Experts of a small language model: a variant of Adam for the experts.
Below are experts of layer 3 (counted from 0) of a mixture-of-experts language model. Rows are named router (the router's row for the expert), up (a neuron's input weights, with its number) and show model dimensions 0-191. Each number is 200 + 40 x the weight over its row's rms, rounded and kept within 0 to 999.
After each expert's rows: a language model's description of what the expert responds to. This comes from a sample of Wikipedia text that the model never trained on.

# expert 49
router,316,216,189,249,247,194,258,169,191,131,212,210,229,247,234,185,272,160,244,233,210,244,246,220,235,246,198,167,131,222,234,241,187,214,182,254,151,112,201,127,251,277,197,190,158,252,143,236,233,188,193,164,226,195,224,212,133,214,297,208,184,193,138,155,182,200,197,263,166,232,187,190,155,123,255,187,183,203,243,159,230,172,179,247,142,231,193,158,242,222,275,177,243,184,222,205,238,207,220,300,159,197,151,205,211,160,174,129,209,145,114,172,202,219,168,230,158,192,135,242,278,249,207,210,304,221,232,196,206,180,251,150,157,177,192,201,233,198,175,242,276,252,214,162,256,171,207,267,172,205,236,149,256,207,254,223,183,262,300,207,279,172,174,152,138,182,198,243,225,214,198,212,172,173,196,140,241,190,192,197,160,219,257,138,205,208,156,158,232,190,200,184
up0,162,218,219,157,250,172,170,240,224,220,191,210,176,215,173,207,133,246,249,188,173,218,186,175,228,184,201,278,256,144,220,158,228,240,158,191,199,250,232,150,132,235,189,174,172,207,161,185,265,172,181,154,177,137,274,200,174,114,144,177,215,288,222,160,171,165,213,255,241,199,237,156,182,247,155,200,239,194,255,139,190,144,187,225,226,187,203,233,185,139,163,200,276,192,189,253,145,228,205,152,277,252,219,231,194,219,281,229,173,196,256,149,200,198,149,126,282,232,149,193,204,195,235,233,170,203,239,153,193,168,162,275,174,165,212,159,157,237,189,236,176,175,133,223,134,163,258,210,171,233,246,171,266,246,204,185,142,218,187,189,167,234,242,134,180,133,168,163,182,223,185,204,147,246,222,206,217,257,154,223,168,253,192,225,211,251,222,211,204,187,172,180
What it handles: First lowercase fragment of a common word after an article or verb, such as bo-ats, st-able, sc-iences, cap-ita.

# expert 35
router,142,158,159,147,185,245,258,243,212,220,173,256,223,230,199,225,198,226,147,128,157,191,258,224,134,221,226,158,174,242,179,205,135,168,225,147,232,163,151,167,230,189,250,259,207,201,173,212,178,214,162,148,217,134,143,245,180,254,198,195,238,237,205,160,274,153,206,232,265,181,196,160,145,179,168,192,186,242,131,173,177,159,222,124,187,158,193,246,173,177,139,210,163,227,209,206,77,185,255,173,182,184,246,206,251,173,136,185,272,135,212,167,273,204,204,176,140,235,201,223,201,185,213,180,187,173,256,230,173,212,240,131,202,197,284,224,202,218,181,176,236,254,96,131,242,228,299,229,259,178,248,255,238,214,155,197,209,135,197,273,223,243,275,297,213,161,232,268,192,250,167,171,161,204,240,195,149,128,211,160,177,204,151,239,224,167,196,204,197,162,179,170
up0,243,161,227,186,210,224,230,213,270,224,233,207,180,202,201,215,175,179,238,165,213,191,237,203,187,169,285,178,215,152,184,171,210,143,228,248,239,151,251,198,152,283,243,182,217,274,233,202,179,159,172,267,160,183,228,182,177,185,141,228,302,185,272,200,158,310,169,184,175,168,242,183,200,180,198,121,175,256,88,150,184,180,225,234,204,245,216,204,244,147,246,210,281,174,251,214,205,172,194,205,235,202,195,217,221,125,168,171,200,220,214,292,188,147,197,172,224,275,182,226,138,173,259,201,227,180,275,210,166,228,276,154,218,177,207,215,284,256,216,209,247,174,216,245,177,226,202,262,172,272,227,205,185,245,312,223,240,200,196,229,167,219,240,164,209,230,186,242,158,163,241,223,190,177,138,204,162,235,138,231,145,153,213,150,180,247,192,157,250,216,319,257
What it handles: Short lowercase pieces inside rare words, names and LaTeX commands, such as frac, ad in Cappadonna, ga in Bansgaon.

# expert 61
router,245,253,221,281,274,214,134,197,213,164,235,200,189,207,134,177,259,269,139,223,224,246,223,182,273,154,192,161,272,258,213,190,191,254,214,210,191,192,274,181,235,198,215,240,206,198,258,161,200,173,164,186,208,148,176,132,168,208,167,224,227,193,220,229,207,246,153,178,290,197,133,180,252,200,241,232,206,171,235,149,267,179,204,172,176,208,216,181,243,127,218,191,225,180,167,263,178,202,214,208,179,229,235,177,251,280,140,218,229,176,213,249,209,236,155,157,201,166,205,252,214,152,199,182,135,192,212,137,202,153,243,139,204,217,146,149,225,181,261,282,227,249,179,152,198,141,158,223,139,242,158,181,221,248,188,130,193,174,248,193,147,272,240,199,223,251,179,122,168,203,209,228,155,210,146,196,130,257,191,111,173,148,244,198,116,199,189,223,150,262,164,240
up0,209,142,223,180,237,192,201,253,232,206,262,253,196,184,231,153,205,194,125,178,255,180,215,227,166,260,173,220,170,192,172,217,142,250,158,170,261,254,205,193,253,154,228,204,203,152,250,155,262,178,193,192,210,186,197,152,154,206,246,194,258,289,191,179,81,207,222,215,177,223,194,93,208,232,143,159,257,191,167,199,221,88,214,207,176,162,228,167,207,146,254,207,187,150,245,221,153,242,161,244,153,213,200,212,171,217,322,166,240,144,147,203,210,162,185,167,194,180,120,204,184,234,175,115,302,184,219,236,146,178,224,195,196,194,274,275,91,220,221,273,197,236,190,235,179,168,229,201,269,213,218,233,209,141,191,157,248,226,172,187,163,271,180,184,221,243,199,230,178,267,145,214,193,246,192,230,178,192,232,196,204,231,193,173,211,157,129,264,170,225,135,190
What it handles: Prepositions and articles after verbs or nouns leading into a noun phrase, such as among, into, between, for, the.

# expert 17
router,173,199,146,225,215,184,225,199,184,180,259,188,165,167,172,177,148,238,186,112,192,257,134,138,249,165,208,139,219,205,222,155,167,191,191,221,251,167,206,116,151,169,237,201,162,147,172,207,166,226,194,191,183,200,208,227,216,217,155,216,185,144,228,193,260,177,215,202,192,292,144,136,201,207,189,278,200,243,195,185,113,165,198,192,293,182,191,202,194,167,182,165,209,213,174,236,198,178,128,202,193,198,171,206,157,258,263,199,209,179,251,230,204,150,191,175,162,173,189,263,209,241,132,174,221,192,169,216,223,160,205,215,213,175,257,194,249,286,176,153,187,159,138,161,206,235,168,212,244,172,220,255,170,184,184,187,293,180,245,241,183,201,279,191,143,151,263,209,149,229,212,186,206,200,213,162,202,238,160,246,288,234,174,184,127,179,221,134,137,140,177,193
up0,226,161,206,189,247,178,213,192,200,237,152,258,197,200,254,217,248,134,185,152,178,204,253,135,180,187,215,194,202,177,293,160,209,208,224,195,203,143,147,199,202,198,300,152,274,256,212,167,155,217,132,199,189,192,105,206,233,252,256,262,122,146,186,184,150,175,243,204,208,130,214,171,171,243,150,214,173,214,213,184,185,140,164,209,193,209,164,232,208,235,216,264,242,141,172,185,288,206,209,145,200,208,181,157,240,149,251,221,141,189,260,248,203,224,180,190,180,155,198,270,196,157,177,199,190,165,133,93,250,240,218,153,209,170,209,174,171,171,194,148,169,233,168,242,215,242,212,215,232,210,179,189,214,207,208,264,207,136,181,145,209,217,203,207,202,131,263,137,193,287,232,237,179,105,243,228,197,204,143,166,176,198,190,216,179,250,254,169,165,219,186,210
What it handles: Spaces, digit pieces and odd symbols inside numbers, measurements, statistics tables and CJK text, such as 41,000, .809, 2007.

# expert 0
router,186,115,180,242,263,197,202,150,237,197,231,178,193,124,182,155,117,143,232,251,191,162,132,202,238,182,232,257,193,175,231,193,210,154,190,204,172,176,155,176,155,216,196,297,204,153,208,139,266,200,303,247,138,244,238,193,246,223,227,267,233,212,212,286,174,190,195,281,190,254,163,243,203,204,234,200,144,138,223,216,133,194,197,199,253,236,150,213,189,174,241,214,229,170,265,149,236,259,125,203,243,180,180,208,211,175,198,204,238,253,200,185,154,123,204,204,210,191,186,143,224,171,181,145,236,198,182,204,206,194,250,263,194,193,222,145,209,258,138,211,177,253,260,184,276,254,177,127,161,155,221,226,132,255,222,189,234,238,156,196,194,159,148,138,242,170,155,219,181,303,219,207,257,230,223,122,207,232,171,216,183,246,217,173,204,207,214,175,212,247,192,181
up0,165,228,157,240,190,183,229,206,228,171,137,249,192,192,176,186,192,201,233,189,285,276,180,203,210,156,201,174,236,166,164,236,141,175,157,169,188,190,252,148,168,207,244,163,148,211,205,258,218,198,179,201,204,197,174,124,210,192,224,250,223,168,263,217,198,224,117,229,139,229,172,209,196,244,236,229,154,191,173,227,195,189,104,224,228,210,138,222,275,163,220,200,173,219,213,180,203,184,204,226,219,152,192,216,205,263,267,238,214,135,202,196,223,160,123,153,99,222,105,227,191,122,191,174,134,246,174,134,218,209,187,253,201,196,202,170,163,240,249,164,186,210,259,215,200,164,187,157,198,249,286,218,187,209,170,167,246,59,224,199,73,167,199,221,179,218,170,226,167,283,155,158,145,161,222,201,212,194,202,199,224,199,185,228,227,193,259,181,254,241,230,186
What it handles: Function words, punctuation and line breaks inside infoboxes and structured lists, such as MLB debut "for", census dates, species authority years.

# expert 7
router,251,223,187,206,179,178,213,208,209,197,193,199,247,172,219,212,166,175,247,213,260,149,270,113,167,192,286,201,233,193,195,187,254,224,207,196,242,187,215,198,104,156,248,183,167,181,186,193,93,196,183,146,221,128,239,187,265,192,223,205,228,224,161,176,216,230,209,170,249,174,194,185,205,157,165,174,209,229,263,163,236,162,197,226,169,184,209,205,223,201,155,235,188,250,241,133,273,183,84,176,207,166,191,110,221,211,157,145,201,195,188,190,194,259,147,188,240,212,206,256,279,239,266,216,194,225,179,140,266,143,211,231,178,194,257,128,211,266,165,257,224,257,140,198,213,140,221,250,179,268,200,298,197,206,167,249,155,199,235,222,209,133,328,161,112,196,230,191,229,164,134,222,213,168,181,207,226,293,285,129,299,259,246,184,221,191,203,237,129,197,213,173
up8,183,208,217,94,254,199,183,203,239,197,141,216,175,181,124,263,224,156,226,177,212,157,177,179,271,225,215,213,217,228,208,188,208,194,136,132,133,229,195,181,203,209,280,200,128,258,278,175,189,191,246,253,179,256,139,192,195,194,140,287,178,225,276,144,135,136,169,199,180,164,200,208,190,221,190,180,247,278,187,167,159,234,185,155,164,279,156,237,182,233,229,233,174,204,216,151,164,255,197,248,269,215,216,203,217,254,176,191,143,215,242,162,254,157,218,253,193,256,198,247,260,209,196,171,190,205,216,272,152,226,224,179,235,180,201,164,177,159,209,213,160,208,174,203,188,172,219,262,178,187,225,247,136,187,241,198,195,219,176,174,119,157,125,229,236,169,193,181,182,163,202,208,145,238,243,255,184,228,250,164,196,214,163,236,258,193,200,274,127,204,186,191
What it handles: Conjunctions and relative words that open a clause after a comma or verb, such as which, who, though, although, since.

# expert 33
router,226,181,178,283,218,136,196,290,190,179,189,237,197,199,148,201,254,248,290,201,256,254,197,157,223,237,213,206,273,206,123,159,230,225,230,242,242,223,285,142,165,204,129,195,163,203,234,216,177,150,187,148,271,157,216,125,142,120,227,260,290,156,161,203,193,218,219,223,224,156,204,212,261,151,198,158,250,229,194,150,279,107,215,149,147,148,247,208,272,142,159,158,186,248,202,267,182,216,132,220,174,236,204,203,197,225,152,187,185,208,223,219,193,206,199,177,238,259,206,221,231,186,254,185,182,201,186,149,174,158,193,144,261,241,170,154,197,237,176,196,205,256,150,162,191,185,239,201,201,281,158,210,157,177,185,219,154,229,230,177,163,156,305,154,151,228,208,156,183,116,195,263,137,250,154,260,157,195,242,133,239,196,218,142,195,205,229,219,214,289,203,189
up0,212,133,192,236,188,189,222,229,230,225,145,212,158,183,223,126,141,278,230,118,195,198,195,147,152,196,226,270,207,250,219,180,189,204,158,226,259,219,162,126,314,224,248,210,244,194,149,237,261,251,216,169,170,229,214,225,126,260,172,165,210,165,227,186,207,132,249,186,169,197,174,242,164,201,192,196,208,178,149,159,218,126,217,238,194,238,204,232,220,177,160,118,88,222,238,188,155,222,205,211,221,201,257,144,204,236,189,208,185,203,180,201,256,166,177,216,206,279,151,116,147,193,184,273,236,188,214,206,175,231,129,323,185,183,199,226,169,144,157,150,236,202,215,197,270,167,262,236,260,180,284,226,184,178,156,186,188,181,183,172,261,237,223,248,236,252,207,208,110,246,202,217,246,256,165,216,267,198,241,232,208,156,185,270,99,219,205,191,273,232,153,188
What it handles: Prepositions and connectives completing verb or noun phrases in argumentative prose, such as attention to, against him, critical of, via, because.

# expert 39
router,231,236,137,243,190,200,249,164,197,205,139,191,214,206,232,150,169,204,204,197,280,243,214,181,277,262,190,175,186,273,217,150,200,308,238,224,227,192,186,107,244,164,167,246,184,128,174,219,207,169,185,193,170,203,210,155,196,171,200,165,157,225,236,227,272,181,263,189,184,185,170,144,224,196,269,229,135,269,142,163,158,242,156,196,247,148,276,181,132,113,233,249,133,259,151,264,249,138,206,221,158,151,232,217,238,242,223,191,205,198,171,176,186,214,194,220,170,195,204,273,252,243,197,187,208,193,162,209,204,212,198,176,205,228,148,165,194,140,200,225,175,147,258,248,248,142,162,235,241,200,279,232,200,121,216,174,160,215,232,185,208,150,160,229,128,131,192,205,264,211,164,138,204,211,223,198,275,197,221,157,201,216,209,181,224,226,225,150,210,172,200,201
up0,273,171,227,234,236,153,151,230,208,230,208,212,150,165,204,149,206,149,219,167,171,213,127,129,193,195,231,160,145,218,229,233,278,152,179,232,249,224,195,120,176,202,283,129,272,229,160,168,148,176,274,248,163,216,193,197,202,208,253,186,204,224,135,248,207,202,224,215,219,234,176,226,181,225,255,225,155,174,213,207,228,217,260,156,204,156,223,231,130,224,239,263,218,246,212,219,275,194,198,174,227,136,166,206,180,185,225,161,141,184,225,195,175,226,183,308,249,190,147,269,168,136,197,166,178,169,234,227,266,208,207,258,116,174,240,243,256,263,261,164,256,173,150,121,206,215,252,169,192,216,185,185,193,222,148,136,191,156,221,220,101,238,198,228,200,104,174,187,131,236,246,244,168,185,153,116,192,188,213,193,218,158,184,199,140,239,216,239,193,137,221,115
What it handles: Lowercase opening pieces of common words after articles or prepositions, such as dial(ect), cal(ipers), min(imum), philos(ophical), et(ymology).

# expert 28
router,240,231,168,162,245,201,173,217,143,177,199,155,226,168,234,157,236,161,198,169,214,264,288,179,266,218,231,189,118,193,98,231,196,146,256,152,209,170,228,191,221,254,194,177,127,169,143,245,272,206,112,221,218,242,168,205,136,181,158,181,223,172,187,96,236,250,236,249,119,152,262,276,200,222,264,222,210,155,162,124,164,191,174,220,233,159,209,200,246,152,144,142,151,144,251,160,230,191,169,208,190,144,175,181,203,210,214,227,248,275,176,141,150,185,173,228,172,124,161,181,238,251,137,161,174,213,217,146,253,180,214,212,121,205,155,170,176,199,270,241,265,174,219,236,260,166,196,156,156,193,231,252,193,234,174,130,199,187,206,241,133,198,208,151,163,224,184,172,209,216,140,154,186,206,237,154,247,175,233,144,160,178,174,242,141,244,150,205,179,244,137,80
up0,238,197,256,132,207,214,197,193,241,186,195,228,169,133,156,161,273,225,147,200,228,164,248,216,236,144,162,117,216,250,176,196,189,229,186,212,246,186,237,201,305,253,204,158,227,226,180,213,161,133,232,229,113,211,184,174,242,188,197,224,253,145,195,194,280,214,169,240,173,203,220,185,205,223,224,257,219,180,188,159,174,190,211,165,124,145,195,184,123,296,186,226,184,185,196,177,159,230,249,151,141,183,231,256,259,213,214,169,229,241,238,171,234,176,117,172,197,218,156,220,161,279,232,165,233,152,184,239,180,200,166,176,186,158,247,198,231,214,131,185,203,197,154,212,164,210,264,195,152,159,206,227,121,106,207,275,175,120,186,118,169,225,155,224,179,162,279,205,198,277,221,176,173,149,200,258,186,150,228,212,192,162,196,165,197,134,234,240,221,218,257,117
What it handles: Abstract nouns after the or a that head an of-phrase, e.g. number, record, share, term, values, rankings, lead.

# expert 21
router,236,197,293,175,170,157,151,178,194,186,241,249,167,236,186,231,144,221,188,212,169,134,218,234,236,199,147,206,187,104,229,225,199,153,167,195,247,206,225,178,323,223,203,182,231,232,238,203,232,241,195,220,249,167,195,249,168,172,181,232,255,223,255,238,244,301,183,267,144,205,192,250,152,201,137,180,218,207,182,280,142,177,240,184,120,179,203,194,162,214,201,209,192,166,196,172,165,251,289,203,193,142,175,176,155,120,232,183,254,189,235,213,152,252,221,283,197,200,209,310,222,161,198,180,218,209,231,177,250,259,113,242,236,209,168,226,112,158,190,156,228,223,232,165,224,147,236,216,260,178,173,180,222,158,208,250,185,197,157,193,128,185,164,188,225,246,263,173,215,259,211,174,215,141,247,209,142,223,217,236,245,176,184,251,156,231,167,227,181,256,263,238
up0,228,210,186,187,230,138,242,157,256,220,207,255,153,153,180,183,189,204,209,203,149,186,254,203,162,274,162,137,122,226,155,183,179,156,144,176,156,239,208,213,123,170,227,203,315,199,250,112,196,184,271,296,247,204,126,281,208,166,191,246,162,225,183,163,210,235,278,255,219,259,215,282,151,142,132,160,204,195,259,191,171,216,239,165,235,222,182,193,160,217,264,234,274,234,229,246,163,226,146,203,201,306,231,182,165,128,221,207,199,253,184,171,226,213,95,242,243,201,197,259,235,230,129,171,214,202,177,155,185,226,246,176,177,190,189,280,176,225,222,185,258,300,148,248,135,195,261,199,173,179,183,180,201,265,180,132,134,245,158,178,189,202,172,191,233,230,216,206,181,176,178,193,190,166,147,195,235,217,187,185,195,155,160,174,209,241,179,213,190,248,187,232
What it handles: Endings and words of places, institutions and nationalities, such as Smithsonian, New South Wales, Australian, National, London, Fenway Park.

# expert 15
router,179,126,204,207,190,244,148,190,193,216,225,217,183,236,187,237,248,300,173,135,138,233,236,203,147,225,197,217,249,208,185,186,164,249,146,248,177,178,194,278,196,173,217,142,235,247,149,190,278,207,136,170,213,227,204,155,134,212,109,151,279,208,256,154,241,208,178,141,169,133,279,141,198,185,189,203,202,186,246,192,241,154,258,168,224,181,212,212,185,180,232,184,241,180,186,206,149,167,262,199,265,161,275,274,158,174,205,199,227,183,177,178,236,169,230,140,131,242,249,199,205,172,254,206,175,185,223,241,189,177,163,216,208,197,104,266,213,136,231,190,198,214,234,233,252,198,229,162,219,211,111,164,206,133,154,207,241,180,176,248,172,197,213,162,262,209,219,224,194,226,188,252,238,116,174,254,200,270,179,245,141,156,145,285,157,213,208,209,249,210,222,193
up0,277,231,166,193,242,163,239,253,195,261,228,219,166,161,157,270,193,213,309,192,231,120,171,175,206,221,206,180,194,254,184,199,230,173,227,201,163,145,267,126,199,170,276,189,142,168,188,201,160,218,225,211,128,259,255,206,192,250,237,141,209,221,145,225,212,174,179,238,244,171,170,170,242,207,255,289,203,242,181,200,122,198,182,180,241,135,268,126,252,161,262,214,209,214,229,145,218,155,217,159,242,194,221,194,241,225,212,180,182,194,243,213,154,236,178,246,176,201,223,254,195,211,190,223,268,180,222,161,229,189,230,157,208,179,201,218,229,206,192,293,196,232,219,265,216,252,251,163,171,249,167,162,173,179,168,182,220,178,147,218,157,213,219,206,197,219,235,196,195,247,149,193,167,214,193,197,196,211,160,217,233,127,178,168,200,205,95,186,173,191,196,112
What it handles: Final pieces of nouns and verbs, often plural or nominal endings like s, ies, ts, ness, ations, usually before a comma or "of".

# expert 56
router,190,155,162,251,240,150,211,144,169,236,179,210,148,204,153,165,183,279,200,204,129,227,189,140,155,222,212,283,238,181,147,226,222,209,255,219,160,207,187,171,222,250,232,237,257,237,248,166,177,151,175,234,195,231,205,133,221,161,214,209,197,238,241,250,230,205,253,201,206,203,194,197,168,230,177,154,240,248,219,157,227,250,185,131,206,178,196,180,160,239,194,199,223,264,243,155,190,225,257,100,170,198,248,205,154,262,162,252,110,180,247,201,240,276,172,159,141,197,216,231,164,238,175,222,172,181,194,180,183,239,201,224,259,245,229,237,191,113,220,224,117,190,190,245,213,210,248,261,213,243,122,222,249,196,131,176,267,220,195,151,215,211,261,222,174,196,226,258,217,165,242,169,151,271,260,152,238,203,224,192,260,172,182,155,220,231,239,146,221,177,168,201
up0,253,194,195,160,285,159,89,281,248,252,204,316,125,184,103,185,234,254,213,202,247,225,161,208,215,163,178,234,218,153,175,187,202,204,175,199,269,173,258,196,257,206,207,175,244,234,196,212,152,168,209,171,174,190,165,175,191,205,166,169,264,209,179,186,217,141,150,261,223,184,229,253,226,256,207,183,185,223,199,222,207,84,275,170,253,183,243,122,175,207,210,197,196,244,165,199,240,206,309,187,293,187,196,208,260,198,160,139,191,226,198,244,199,243,222,227,204,196,167,236,235,175,218,204,113,177,285,159,198,198,141,158,173,187,213,220,267,129,236,224,205,185,150,187,176,178,200,186,220,157,218,231,171,229,260,183,234,193,154,193,197,226,171,195,169,195,225,173,217,143,184,231,188,246,151,174,259,252,187,196,214,177,249,222,202,208,168,272,189,220,189,194
What it handles: Spaces and periods right before numbers, especially after month names or "in", such as "26 April 1991", "in 1992", "Nos. 1".

# expert 36
router,159,226,130,178,212,165,240,272,157,151,146,174,219,158,212,124,204,203,196,233,224,201,202,157,216,257,212,227,180,137,204,186,220,271,249,188,243,192,214,220,267,237,239,185,201,138,162,193,171,184,209,219,200,154,179,195,195,217,223,238,147,141,154,188,223,155,249,224,141,171,176,135,188,181,228,210,224,124,257,240,213,220,176,205,236,211,196,145,229,198,305,235,233,191,145,231,193,238,191,254,143,230,246,160,253,231,186,112,220,223,95,142,189,198,149,209,214,235,236,192,255,236,236,115,186,214,190,202,219,173,179,178,210,166,147,176,219,213,215,244,186,223,247,224,249,175,145,190,152,159,227,253,152,176,237,269,182,161,241,204,174,196,148,151,241,121,180,247,209,132,80,145,156,210,188,169,305,146,241,191,204,150,171,165,260,214,203,181,255,173,144,203
up8,217,108,237,191,237,212,157,239,229,199,219,173,159,235,139,270,246,141,201,211,178,229,239,260,177,188,242,234,211,150,179,173,198,131,190,134,218,235,214,151,232,224,234,191,194,280,148,229,266,171,199,207,256,215,239,120,146,181,279,197,206,251,257,274,272,188,155,197,147,268,173,235,240,310,221,182,167,225,201,265,159,122,212,165,158,257,208,161,187,218,261,227,191,160,267,161,172,140,192,174,203,195,246,207,156,153,180,202,211,181,168,155,214,156,137,176,213,244,163,206,133,173,260,133,125,143,224,234,241,132,147,184,200,178,257,244,208,202,218,244,205,226,235,228,163,132,266,152,215,159,177,195,128,230,161,205,299,235,216,179,252,187,259,228,209,211,229,164,213,189,229,206,219,204,175,201,209,251,141,222,199,156,179,242,177,237,116,213,215,209,228,228
What it handles: Word-initial prefix pieces of longer Latin/Greek-derived words after an article or preposition, such as cor-ruption, tele-metry, inter-, trans-, Ext-inction.

# expert 37
router,220,128,234,208,185,191,145,209,238,219,222,286,154,135,127,201,137,252,166,209,203,260,183,238,188,126,217,144,192,198,176,263,272,191,157,222,199,227,230,240,245,158,231,239,200,133,150,195,133,140,270,186,162,217,191,230,168,170,214,172,246,140,214,146,236,201,156,219,230,238,206,239,261,158,251,183,250,166,268,142,119,186,169,130,225,124,195,187,227,237,231,159,248,179,237,188,247,258,194,204,141,257,169,178,206,210,221,168,141,192,199,196,169,201,199,256,183,152,156,260,207,239,191,188,258,191,247,239,197,231,243,203,219,197,182,248,234,219,258,234,162,118,176,210,207,211,225,250,200,141,214,179,127,246,216,105,242,155,224,99,170,222,252,235,99,189,209,171,170,221,182,155,124,182,220,246,224,250,126,192,249,185,120,189,129,225,151,202,294,190,259,185
up0,203,261,163,194,136,196,204,239,197,192,157,166,180,243,282,242,202,223,151,150,217,242,186,272,131,254,224,253,242,193,119,190,189,189,198,223,217,210,176,145,158,289,174,211,138,205,129,236,275,211,231,242,200,200,135,164,184,139,174,266,245,108,210,183,257,227,285,207,195,187,223,180,172,189,181,207,209,218,169,217,199,159,174,232,113,183,257,179,130,204,174,208,210,188,188,186,321,223,266,250,285,130,202,168,264,155,247,132,179,174,246,260,219,166,257,209,185,205,240,198,172,265,273,210,109,230,239,205,206,192,139,224,155,193,207,269,178,238,180,191,227,235,200,244,203,235,223,168,204,221,185,208,263,178,206,164,180,150,193,151,135,229,162,202,196,224,243,183,207,158,230,271,135,193,194,255,284,246,257,172,237,146,241,186,254,300,174,160,257,158,218,264
What it handles: Bare space tokens and pipes in tables and stat lists, mostly just before numbers and years, such as 2024, 500, 14,748.

# expert 23
router,172,164,215,162,143,241,213,248,220,174,129,232,185,267,228,257,187,249,165,183,184,219,193,232,100,183,217,255,198,243,165,137,231,180,190,145,171,247,221,198,270,181,189,179,180,174,169,136,224,240,191,189,148,279,210,204,213,195,136,225,205,271,152,236,202,251,270,152,267,103,270,201,236,272,173,197,190,274,227,233,192,146,125,177,241,196,209,262,224,227,165,172,197,271,181,192,252,241,264,216,219,120,190,296,235,200,221,226,225,227,214,177,203,230,251,207,131,259,207,140,137,157,261,188,177,155,169,140,167,210,168,209,176,207,190,188,130,154,160,225,182,199,232,245,232,274,183,216,203,215,243,135,185,194,240,161,160,254,208,220,254,197,246,234,213,211,211,143,232,131,246,174,226,213,118,270,144,243,220,241,221,235,259,252,154,177,218,182,209,171,173,197
up0,251,187,267,244,213,151,201,134,233,240,214,208,206,187,184,197,124,201,163,226,247,204,207,149,183,252,171,167,164,205,201,218,234,221,209,189,229,233,143,187,232,171,184,229,202,190,132,281,229,185,260,235,261,193,188,191,234,233,210,170,226,225,229,253,218,165,230,224,185,176,209,215,157,204,90,213,189,140,197,225,163,213,201,155,260,276,197,248,169,221,237,221,239,199,191,194,200,143,186,198,163,254,214,218,220,211,231,175,169,217,205,246,176,209,187,201,199,205,153,250,101,210,175,162,128,233,283,221,198,243,88,194,200,194,244,282,221,200,141,139,244,196,226,291,233,231,208,199,157,218,159,237,232,226,190,172,135,147,219,167,224,221,105,240,195,171,104,171,190,147,227,196,185,229,213,213,156,197,226,217,197,162,143,241,197,242,157,185,168,178,297,157
What it handles: Word-final pieces of surnames and foreign words, such as es, z, les, ains, as in Reyes, Hainsworth, Ponce.

# expert 42
router,193,144,203,120,194,273,168,274,192,193,145,219,185,236,227,274,264,216,207,150,180,189,226,179,144,156,201,205,242,233,199,178,215,117,161,162,174,207,210,241,198,209,227,220,279,273,188,150,180,146,153,242,127,227,210,184,191,197,161,210,136,191,168,163,201,186,216,152,238,161,190,171,222,183,118,170,236,261,100,161,180,173,213,132,226,152,242,261,220,224,154,212,174,282,162,203,213,225,184,144,193,160,163,209,187,152,236,226,283,181,185,176,231,263,241,153,162,302,213,149,186,230,271,153,224,164,232,199,204,193,262,182,282,178,215,266,212,184,183,205,162,159,233,199,119,254,218,190,186,172,191,195,184,148,222,197,155,251,217,175,144,208,243,261,271,227,234,169,249,253,225,244,240,217,161,248,145,201,241,200,148,183,186,194,209,158,177,242,190,168,195,238
up0,187,184,190,205,210,173,287,136,218,220,184,230,161,182,143,183,206,217,289,156,222,177,170,172,195,180,201,144,188,291,284,161,218,169,171,176,250,247,167,249,168,269,167,146,180,198,232,168,225,239,262,170,181,208,168,210,112,235,128,185,248,294,183,232,117,197,207,181,183,159,166,159,306,249,185,216,199,201,205,148,222,178,204,172,144,151,167,245,210,181,195,153,197,188,255,245,209,247,181,165,170,179,135,240,176,183,160,238,156,187,175,166,181,179,168,223,199,236,194,268,152,219,246,119,185,203,139,152,206,239,199,159,141,157,275,232,209,260,156,283,210,209,209,181,225,134,218,152,238,100,254,244,168,153,277,168,177,232,174,156,272,262,262,178,215,178,236,249,232,229,237,205,184,212,180,164,227,187,186,270,165,200,174,206,197,173,181,238,239,188,228,171
What it handles: Final pieces of European personal names, surnames and taxonomic names, such as Luc-as, Yvon-ne, Filipp-o, Pever-el.

# expert 38
router,184,237,172,259,205,119,271,154,177,203,219,160,222,119,144,169,169,161,169,174,241,123,158,281,258,244,209,235,190,181,188,126,133,183,229,250,206,153,240,153,200,233,270,186,158,166,182,243,269,156,250,163,258,251,252,202,161,226,217,234,157,192,212,241,147,229,189,212,202,197,84,263,194,199,178,256,184,195,173,211,190,208,160,240,178,217,284,244,162,202,319,206,203,288,170,138,196,104,178,187,182,250,225,194,214,207,235,203,239,199,159,173,164,182,177,206,147,208,214,232,206,227,236,166,229,205,158,170,211,153,217,225,258,224,229,172,232,228,197,201,225,255,251,247,226,157,161,262,171,185,182,317,230,221,258,183,238,219,212,232,197,265,147,223,162,203,196,199,262,173,167,228,195,179,158,134,242,167,268,247,214,204,220,240,212,147,173,185,186,231,156,189
up0,185,194,222,250,235,191,186,87,224,229,184,226,152,182,167,191,222,171,192,246,184,183,145,210,242,178,176,138,184,199,262,119,224,153,183,260,177,122,249,195,202,146,183,212,189,190,178,156,238,149,144,223,191,151,199,175,152,259,160,176,135,267,200,190,252,180,196,271,238,116,198,184,182,126,244,243,201,247,196,304,167,218,211,181,170,186,196,164,187,280,255,166,255,229,128,208,211,202,179,157,147,162,114,333,212,194,219,219,216,128,210,173,174,200,261,214,182,155,170,310,226,90,210,209,251,163,198,205,160,191,216,195,151,148,195,276,152,186,228,192,173,253,198,228,178,115,231,154,264,223,323,172,181,236,177,239,138,221,205,165,229,204,184,176,256,245,198,212,232,190,202,187,157,168,190,133,203,222,213,131,148,171,234,271,213,242,259,160,213,201,157,212
What it handles: List dashes starting taxonomy infobox lines like "- Genus:", plus prefixes of abstract words like social, political, dis-, aff-.